config.toml
d_model = 128
routed_scale = 1.41
balance_loss = 0.004
lr = 0.00655
beta1 = 0.93
steps = 7911
Below are experts of layer 7 (counted from 0) of a mixture-of-experts language model. Rows are named router (the router's row for the expert), gate (a neuron's input weights, with its number), up (a neuron's input weights, with its number), down (a neuron's output weights, with its number) and show model dimensions 0-127. Each number is 128 + 24 x the weight over its row's rms, rounded and kept within 0 to 255. Numbers have three digits each.
Before each expert's rows: "comes before" lists some tokens at least twice as common just after its tokens as in all text; "gets" lists some tokens that make up at least twice as much of what it gets as of all text. This comes from a sample of Wikipedia text that the model never trained on. Tokens count by the router's weight.

# expert 3
comes before: "\n", "-", "|", ":", " ", "=="
gets: "\n", " |", "|", "-", "==", "==="
router:113100121128113127144147132109145117176161166150127115126114156146200157135107141148140136137093122101131124148138117137144095102113137136120107108117113097106135149118155134118151080164122157145105094146055135119129156123154124122123104090123067132125138168088161147108082160086115127129195125101117142119115127147140138103109135150100142111129110085147141165121103163116147145120091
gate3:095144163169143123115167120156130144170156128162163096139162164130123109122121124154126156155122098160158165103072105122156133108124176133098146135127146138126134115125118127143165099108092087064126115109110107112107139101109135114146111128117140136126153125116111153109097107083100151085107109127146118146109095114108111099161122148149148193098146110093148149146167144127146145118100
up3:137142121149168090115181121095104117187126150111147144126209155120159150153141158120110121136116125102146152112163117147140110140136169115092133079122126156135089147140088117127126135106106117149129165102114133107118095116096137104140141118091100177112106111156145085125130094102140147105107118141119138135088112104124111139118130153128086137117091129148116172173144115165149158120115
down3:140168126151115108157118129115101081131101107132117100134109120157106152114125099140154125131153136154120127161134148138159081172154147114117153079185132144111139136135135127128141089115165140163131102139114103161097144159137107165122134108120104094116163160111101129144131174142117146083112113116102117115169114133087109129141124126095122101159100157119163134088112118127062118188143

# expert 5
comes before: " the", " a", " to", " in", " by", " as"
gets: " to", " was", " a", " is", " that", "ed"
router:085135165142155093109095155145168104081112115118089117124159109102202101125144136124110126114143154138077127108138142144107145128145097123134159140103106146126172118152120161134140111090162108128122138153135150129138149134130144153106124098109167076117112128157082124159127105092117116169139125102123142104125141131080187130138117096113121156159146097102128148131093121097137103153126
gate3:134111101146082110128125170170096076162120118128074135111104143128133113167133097149086101104150114141113074120139127153123107136166128163138167174100100170122167139143141099118104156118135152137097133137074139149138140130147138112110162121116153141125144171162139109156125114107128120143127118113078107146137160107134156178153103122136115128110105119149107084151126134117122164118091
up3:132123110096113146161169115138150168082118129117152144152123135102159125119149131104144105129095179145134083114092127136138117164105127124125142132103168159123134100158144119160110132117084151131132113126126106089126124131121105108148086107170104098122122138128141130118112130131122140106087103138097112180158151148149162089151126139132096147115131138153191127174113079135066142173107
down3:146107112127126086141149102127166102148128132192104135136132138147104128170119124048132185114133112118111123121112149096093142141095124164145144162153075155125150108095122104145094103144145155159118142163122137144110161138141150151110104131142100149112142108107109165142142129110117128158122137129099086098092103114133161158151120143142108117100154135151117091151130105076118167142107

# expert 7
comes before: " the", " and", " a", " in", " to", " that"
gets: " and", ",", " to", " of", "s,", " is"
router:088112139158133121102127168125144140145086148119112091121103142130129122150143143103053172169127134146108133122094084160156156119082112139139136152148085135131144149139114109162134081131107120106107134137091147097150150152143175148145127142124122107131114089170125138128110100108125099184099148120148129138105156130102151133128107124120138116131106128102142122095092114191131161089161
gate3:111148141121102114113134213115132147135139143136128098106110145136150095116111114112135169134121114154117089079107144141143161105097107114082125141124151123155146128151101124156104100133105167109129091109137131115148142148132102131151110165095134153130146074138094112135170114121131161156154128114130147166075078131144095170146125113140081138133191151106134130132147136120152108147100
up3:144103160100108113136109131099150109119162154162146108127139120101107118172106102138141137128119141165088115145100145111178114120140131118161137105088209128122124144092108124101112108165118117109121119100154172125186123126153140134133100084153087121135133170123132117173102138098142077158111148098116128142148118088097179128115136107104125135141108124136149107149131166107150131156127
down3:130112133081161180122116151116118106104154112109150141153118132146147115114149088150117135105130100130149138120106135170134153120106122112135141156073140110142170139172116122135113165126099122122097100078112180174127107096114159101089140132118128116137104079148124102171131104117172162142135119165110157151103127152124156155146101123154079132140186121105107106136107117144147107131104

# expert 4
comes before: "\n", "-", "|", " The", "The", " In"
gets: "\n", ".", "-", ":", "s.", "=="
router:196071142119146156110132153126122143123146161123105094144141126142146097138168137161097119111137157141164112119110120154118131058144140103081149138097129147152088121155101134150096154118141142143143121106068082126108123133107120114116134147098150106154134130168150104107142137132122131146120144165179118142165130155098142095108114123168141113089093149116113099106106120140110147127096
gate3:128140125153123121131098147117145130173138132152163095144135109134136162113131085101154122115092127169178138092099160155137142131138084098117187142137172120097089087161150111094085126119095156128126161106137131115130104130102156126124148139130142112149126148170124125124108128113160173072160086127149115112131126102138160100123120099167140108111166094096120154127138106098115143104145
up3:122124133113170140134128085094083115131108130131122143136124160110115089137162139085132157099198164109121077180142105137119113137136152150133092159110138119134111134100148135189177151144142100163129153135106129109135101124149092146142141119148125127084116131142116152152092124126111099113059159143098168098131107150116140132143122117109133128124114100128182086137143141114152119134121
down3:094161136128062140121135154161080121145085123125113148101128111100176150109131103125130141109123067107143147146137147124167108103139121154139082088128129108078111121177165098169144146122134135167139156151097138152144150144110126147153116081138136106152082146097095163137145163099127131122119111118133130104110106153163131132116121118157173153124148106136124095112127135129140164104117